From a checkpoint of a small mixture-of-experts model trained on Wikipedia.
Training: a variant of Adam for the experts, 729M tokens.
Below are experts of layer 4 (counted from 0) of a mixture-of-experts language model. Rows are named gate (a neuron's input weights, with its number), up (a neuron's input weights, with its number) and show model dimensions 0-255. Each number is 500 + 40 x the weight over its row's rms, rounded and kept within 0 to 999. Numbers have three digits each.
Before each expert's rows: a language model's description of what the expert responds to. This comes from a sample of Wikipedia text that the model never trained on.

# expert 53
What it handles: List separators after names. Commas, semicolons, "and" and brackets after a name in lists of people or works, as in cast lists and co-author lists, e.g. Danny Huston, Shane.
gate1:487502521528573539620561526563526450452546477558505486405462460460490534607448523502481494520478506500492480508513486518503539508502571457472493476520537485509491551466533514519475484442519524529560477446490532485524480503426466503542487562495467405427477510551517486461468492508462505489430557528525509558526509584550501560525454457507448434471501515450533576453473495513470496446531495520445526471475507526474516541542450494542446502454447481496453488492580510477511491484497497488530425474465499496476460488549538509534566516487483524485525406511514397527415554465578462409524427505497533475474504446500512538489531535516477431455522475473472450505483504560503461514518577496489490551495463484525519426515544423454601605470510494458555556545469486560469492457427499
up1:550453507527492506417518455484497397528496542499539426499546469551586484511492531503529536519544467513525475487473544492522476490420418455516472455531489492461509521491538495468500494469484488501485459518556482463470459445503502489491501569538400550535458477528578511523511539475474573550536567508479458467486475483489488550528426504467505452544508568489480494502443489506477489560484470496499520459457579454473402517473474480521492502525482469455493596523518534494454440523447509510603505498481515580460541561479548455481478469496488465474570471550438469545535586484402534512495477458490459469552519532486545559453506482473585428573514482499457484495494498438478507525453461550516536526403443500432403532556536549487490533532439451494471547597464536452484481534508505
gate2:497413544488491536521525550441500539559477488525442479514510534496535503572479432585479535428522446459440503502516488515500544407448465468536526532455522491469494477440437589535514514512476449506442411470494465487431523505474548542518442522566439553486525528543558464544457571416536472513459488477474457495457536541505479525458466548510487447508466470478544517518527529450528477520542493439462467512470527481565500454512485565466577465500554521548458510527534540463506523457455529508524519471505571519508538483470538551471500492451455522510494486481498505493542474497536488573554479542483451457430449572466496548485480449497524493498569475543398501542504522502519457465541566479516475507430534510492616549516516573510428497585493440499523484495412543534404550536489469
up2:535501502532514465591523531467499492573441462548602574530550569533524503519560559514492529489460479498550512448536505420508544517514520506509493531474462546469549533500466496464500549500509474496467482518505445528411491501536529469421401415530470500511508479489498468516499486511521537518509543469511469511548459460491434504470484499487465523482530429463478467479452497464551519582471518471510480514486470442484458518469513508451491439518503469474504431534513538460514495507488370466500505507470614524517520510497514501555596577478485461424505492507477536492476482492514447546482528551503495481554521532541426533444539483435496419475467494528553482495532605500441500585523470501472566362492527524447552495537501501480525522572469473531629546539501577525479494491519525
gate3:533529491448524518549503470520428572491465491529532489456458454446520538447453507473544514518459543491475492549510473477528483460571591566470509486510525439532432470489531529502500502466458519456479468516526529527486511530479484540384525535542556522510497495476431524512548479506515492464503489412579530451551512525529560440538506458552548508454494457533485537517492489481566626492493485430525549491535501534459505447478509509464486467501505512504458469608491492460487495499456455540459534533544523496493432536457482527540515539473428582548483511462544591533437510485596473457447468472563525503510537491535554481588561518506541535455479504545545496528503537512486521492537552492509457488509503540459606455453502420483526538528586473390429462482486568525551500467546502
up3:459441484496512463507514479535514561465464444458471511469481524510564587481490520542484500514459555454533490465467513472548530461546503511507496445549437536444498444497507582453497484510497551446492491537533510560484498595507443493520527481434410522495608496504543489520530581535533445476534487490455466530509622551476560443507522491500488489434508493546526467498491504502518580491499550527517459485487517437429501488486492536508502528503523522450556506493490503428506524506460507453576493453575557581432462538524551449508549560473485462453557592450531556564464524448528437552581461507552518478527512522459544475597536516432525503456513452465471518544467499469454502494562510490538463466527486507465583498463480520454481450483516540424426528521430486536478510486540437
gate4:570566507578497541554495507526478493537560489482524426516482503428565536408547492476525441500561622481497497552433486449539495435553498480513546441520541460571452450435506532493461502507520594454544562440421571478497489432518513470529449511528450457486578532500514503520500507478512463527540479484530498498508476476464446512478481459499510542486392486517565501523483471555545467423575434489482520504512426514482451531523496501506533477489506471501504479507539556477448509483490541504552557461482430472436528443471503480521490459442453488539528424490531471550463459416581433467444532512458510570534464499491529527578551528482531509472517479497491593584508458484496522402484504528562507450534496512499483486483514475480471461468498439418494475465494470496469504479506519
up4:539479502505492520525460465448460455529428541480531461480536507500538499534409476565632552588524535559445456474524428504537432447482451467542498573548412541489477528462458531477458535473503537488450447454532451546495505545467538554480503552527475491539525502509556566468546545487489547486576521450444500558547417550470548520524522528483539445482537544504495517497458455487421551452513559465490491496503544496499469502536519572517488482483496520524493477503524516575451490503453465490519533553454471513504474567506573486587488482474572455476495540489559590468516513501455530471511504437420553527521516528465516439525481526540516523540537475536460488448432526443532477558455476496486473479492545520471544458516528492511569491454507471546549558556491506470518442406418465

# expert 3
What it handles: Place and organization names. Second words of proper names for places, teams and institutions, such as City, University, County, Games and Reign, plus °E/°W in coordinates.
gate1:545490554486503516518571489506497533422484543473530448456445467569510486511451450513572465538538488477520495476532502482559525470541503472401496583493512608511449519518487530549533541541482509537521539542550497535486560446472504476512526542530431502440526540544435480485545497474447526517510469485529522510459433474568606478477497433519479451521466531499438470497497471445481595448475462465525510536527529497503509477471522495475488463580467549552524486448553459562574469566520539520470523494489476487473433413498484474550441520479561566405464549529581508490549513582505518444469464475543583440537500398442459513537496515543533467506506515495472533435510508570464499468488478529492509506525490486502466529512533456470542489426502524475532514495596482489535524403524444
up1:467507452513508531510527557529445475518503516489390443551475491531503488534416480511501440512490566431558538434504468474497568496529481474522583567480503516470458474496498515553467496541518525504548562504533478560475475495437565539476516428551459506475484561510468539479551445491440557496546481511435474517478476471465521497453553518587507558515525405530563523475502405472551481408455430468421505483500483492509486507558492432498509521408519510441467436555499544523577466505521510486463503585493562445569483466535470475484438459551500512543539583466524426433567429447520515553493422490467498470522525465475466502498513557460453503480473503457459532497548443536467458498536545531456495551563456507500563478561478498529514503465474530471500470531530492535473480473542506
gate2:476469501452489494489510505500483614500472435571467511514507498528525545459501468531498490503510586516432499463431582484507521435551538502424525489509550433496517531465559460497484467538514484477499473432552498504504466514537428495478430475532527463437495517463456473499492485569538546509494483589499522490472555579498463515487446472389559535420472465538495480472529450526597490481506486530495434455485446511514532537499527481492533529442468497445550450579536449534518510577502482486537557448485503574423461459501523532574485479465457516473454546523478462556454523499526463580497455530494550499457522514484473516552577495535503443504522519469452488515493535496490488417460580472539512466549506489576507492374513495415493473563482478453528506462489476482601557511503517
up2:512524465529483514507408498480426527508479492444537472504484476465494569463469500520542508538521492480450564536502597468517493534395507491507407435490431386522519486451503526502509436466447469528498481512482495428466467535549540533479455487509531539487525453501523471529531503513541488491480530461481504567528512464487474456505607416461527545456469424462512514492517523550501526491513525428475520475486473489513468519536500490505475494470513510497446420448524548434528571476512479433564487480533495498528506555435521553431548560505542552547494549497524530469419551436558407504511525535482471547504561465516458507535530501465498520543484501540574553560558538386524509527520469559524516486423478509498551473493498464574469518478512555482548444439464580574484441473454523
gate3:602527524467465470456459435496471561495496461507505490496456485386504571447458533492506572522544472493430458524504456534493465526453444543495589482516489475608527525489503507535519455504573480541500492546557532510559455517492567431472486590512504573499531473508512479495529519547474489547507560525562469466478510444532559539509408478430468511477496445459492493484517569575511549513484477459498470481520556551511537524478487586474510499522553447495460518475506543497468505443482459526521493522445498497411532538462479413474522507481572464484444555539478491511491518542551516488585484466460512503438499529529511467496504458520496518411533492452566575436556482458468550503542466520524507544451417546510481490555560485519475456493466518495476484435480469445457393518474558
up3:573562492499457504490434489483499470529511444500488578519479513444540533594495546487506491577564496567487476485517459509506450486518443518492554503492493428567496542487520509550556530438597504524465437482515475444485422573469508523439468573464505543515421476520493527511539513549489470524489520516568496469450601491471492543520444502517521520495461477465483531483553502499415504553441467495518546456520576468506531414410482522500513489518511470568483521540547501406566540478472531475536486492532491532446551502457483422508494502500553483444583483534535514440483506553551473453534468493537442489486521489562513520523459514500492503463435539437590572498529486480547515451537507488549446507417505556448495484536467488550441502539464503471479556452443506471566434516566541
gate4:455512497512507567479475494512511509553462490481531418513492473505541470520452440519532486469499537433496464486468387512502447437562500430472540476641452535526470505564560517585533532477491448511489483441460489499453509501396528533489474474504533481518496506492490488483509507502500513528435575510482439558541514491488495497485595524535500450551532554508536431484513488511384545604569407602474514587447564579498449490482473444504549474509507544442475423561499466521491466500470540543444539562482511515536556529504483483513489470506552484468525520501519580465545472485527514501509444409506481523520491510509479558560492467497537498515513562524522504457476491445525444495515491461541485559455528539501495503448504515522493484389505511496467446487468491521582523491453505
up4:473577535431452413547543412483458476446539563491493489549586486525465528456520541492508524527479590518414439457546444530518508517446500439506492498542470515475567490518458540487527522520436493486519493592529458519502469550534470519568486448484491507489466432446512522491498461434509533501551470482535431531464507533523512574536518562575540534532583529509483512390524534501475471550471498488417548539478487511478499431534500539459475478539503491467517454506535486480477514433471505495541484579513503409528526496503510461504482518493393467523488459538469528521494468550504518583443527473567523479540473490463474466524541524462523471460486523526486464408528480653560534490455502517478441432479545509539507472518518485473428514478509476409472536532500494539503504497470548

# expert 0
What it handles: Proper-name phrase parts. Words inside multiword institution and place names, such as States, York, Union, and .S in U.S., plus commas and "and" in lists.
gate27:527525454491475495528499462520455487547528533486496410466539494513515460520501592492563457472501446478536517478569478452499462511555477598475535457448515471498522577480537398580447528496459505478551470554569589439502468437484441529552458444435552561459546483498554512579462551490490508554519480541488496525590580475487506476494560453520562488439490524499473469442553493502524523522479494542468550522525426557527555457521478515546496499551501540508506483515483491472494542587495511500481499564439498517542422579587541495462493466487524565518520543494468548495490450493482509544470547511528507512516468469506533465552536509517454539463533485496520489555506473514459532490553504613561493479503486563456516563468563513526493527462480438485493538470514499509463484498610602
up27:523524528573508504527537451469542490398548509500461529556493409503448539485525458449427535536460589494433518506529513500506483481467548502487485477470576603508510440491462571533577434526511549496521458553474487497476461495495545495404467474549568486527457492478517498501570415453477434466488439538509543509565478507542525564496504472498574476518501496520510521458491482528543525484547557567529527474471511485581512459507515508456442508500537415534466544537536522450492559500488536474560502454568524459501648459510536450507540538448509458482529460522442586569507457510552474528514529488500547451475513534563477469482504509496548406569485498497482507464501467470470481489467533467527521566472513439572519496465510524509582504507477556482522427491514532496534460460461478
gate28:510453556539508576498528476519561476485467532595501486524415536501497539436456524570533454496565573470546541445591404534540527474472528508553445553525505517521531499551466518490508501494503436473481466468534435558426492509491481540458586465540407462512511499574551508437534516534421481496450487489585519427423516522494512548487529469479504473516526548500511535557505505440502497507509449510605472502469474492536427487477442476492438538498427402520441545495487527476516460531486517444542479532505550502447533501585515548498502516476507439519444464486448483519505451554464541495523436530513556548509484485441475487492410487529513520545462491472467493486448464487487476520501483467453510549509477569500494476462528500552477465444489555494474407548489457510557441432466477
up28:506432471500479488496524456458492582541454474581452511450535490527467506478525504481533519442496473490499530489475534485522414461483455534502473473503449487471512447515493544548497525491460449574482569552438533495539513516578572456408496612548469522560525493503452504491451486486529464520518435477496442527530490486554478480435530454435523558541462518472473537476509470541433500509492393504476436505477563552573539498544590523474554442534611564512487403506504502438533468452454550539506472449494423510540459521481464445440486565495490563462531566558516463515478566596509447544524569494504527463503496529504447476542538500551506534440509438545484527491523521547504538493534496496504571564471499506424491501491494553515462481522475532520464473468494551452486503520479540
gate29:612457516489445490510471509587475527503524496510567549342557465528501539462475556529513578411530477465497562573534502482459516511410503502483540543554500511537527444526503512444585531535520483486473504511478526442504481548489568477498457505467508483500509450544500537435486595517515509554513535539569493475507429460475493489479489472476502525524486477527487483425534458454525507494507529446461479454504512472509561499404468534434497465550470502401475497487522519534530502562456462527536454502506527481506479465466471497503458548437524470511478531544463417521434474448498472549480457492488495414549470520540480501508536517531476518451579456526490534484426626494471510512529483416512548473417449467486574469474507571506447514515478494453536504470513512526560511556527502
up29:522527455560559469520510525488506512450595451538491492489494530393444402511544487555534496538460522429554518468559547544525541439580521501502526438486511506493476576490507424482482538537527526544547434534466497509553486553483438517520484489553521504541454455454560520508512459529488454575489456489522526488455508550552422463466533527427491493449581531538464493510534569488474561449453493502494533472439483482603451515542453535455596504483475499475533474511523477362469546446455506543564477538552477569511441460480471435593507501426510418503487552480519516491472450505534452552483506498475481522503546531545414527506536488470472442505513485461553506566490484522528511485513505453483455521505453500489459487508487497548490470463571504440475514506471508531485546548498495
gate30:498493512412478434488579483505479483534479492451568476474514492495467514448520537457539518508511472441570492485459503470476489557486455440527380552463516507530426457537475514556563575539525552502445485513493476446526478444476534448537470535537458553504493528467484522486494534518495580565566562487529495505478461566510504454414506533552442485417552511462465475513545577502443474504455422500504559564427422491510533560481519475487559465510540583503583541475446494492436472436440490502504502452487438561528537444591508489450489508507586542496554525572545467501532516461469513473534477477492454478467464538520509470571524495459450534526578512440498436530456477533488532472497486540486544491440526469417521500506527444489460458486525499539503509509506464486516534511419518
up30:496416506484454533506486527569485522517462435518456483535529519492479521538537433526449464466514490599503468498517562473550507552441556511496523504524509456552557521534531487534487458489525494511512551519467501487530467560506477466482431535464471528495464494469526480461459442578511540462468464576526463461492574449453527505491571460493537551474460500490498492536501517455513438461570487470513493473480546507453471561504489583571456447471482465424462429548465485471507457575489490478591528488514492464501447501447521515558459554535585525500561516445556451420440521541518483478496474501490492569609460518511585484525522525509469506403465486516521542573524540451534500513551567499483568513420568499538507495478453455474479461537519438556537524431493497528558585542561489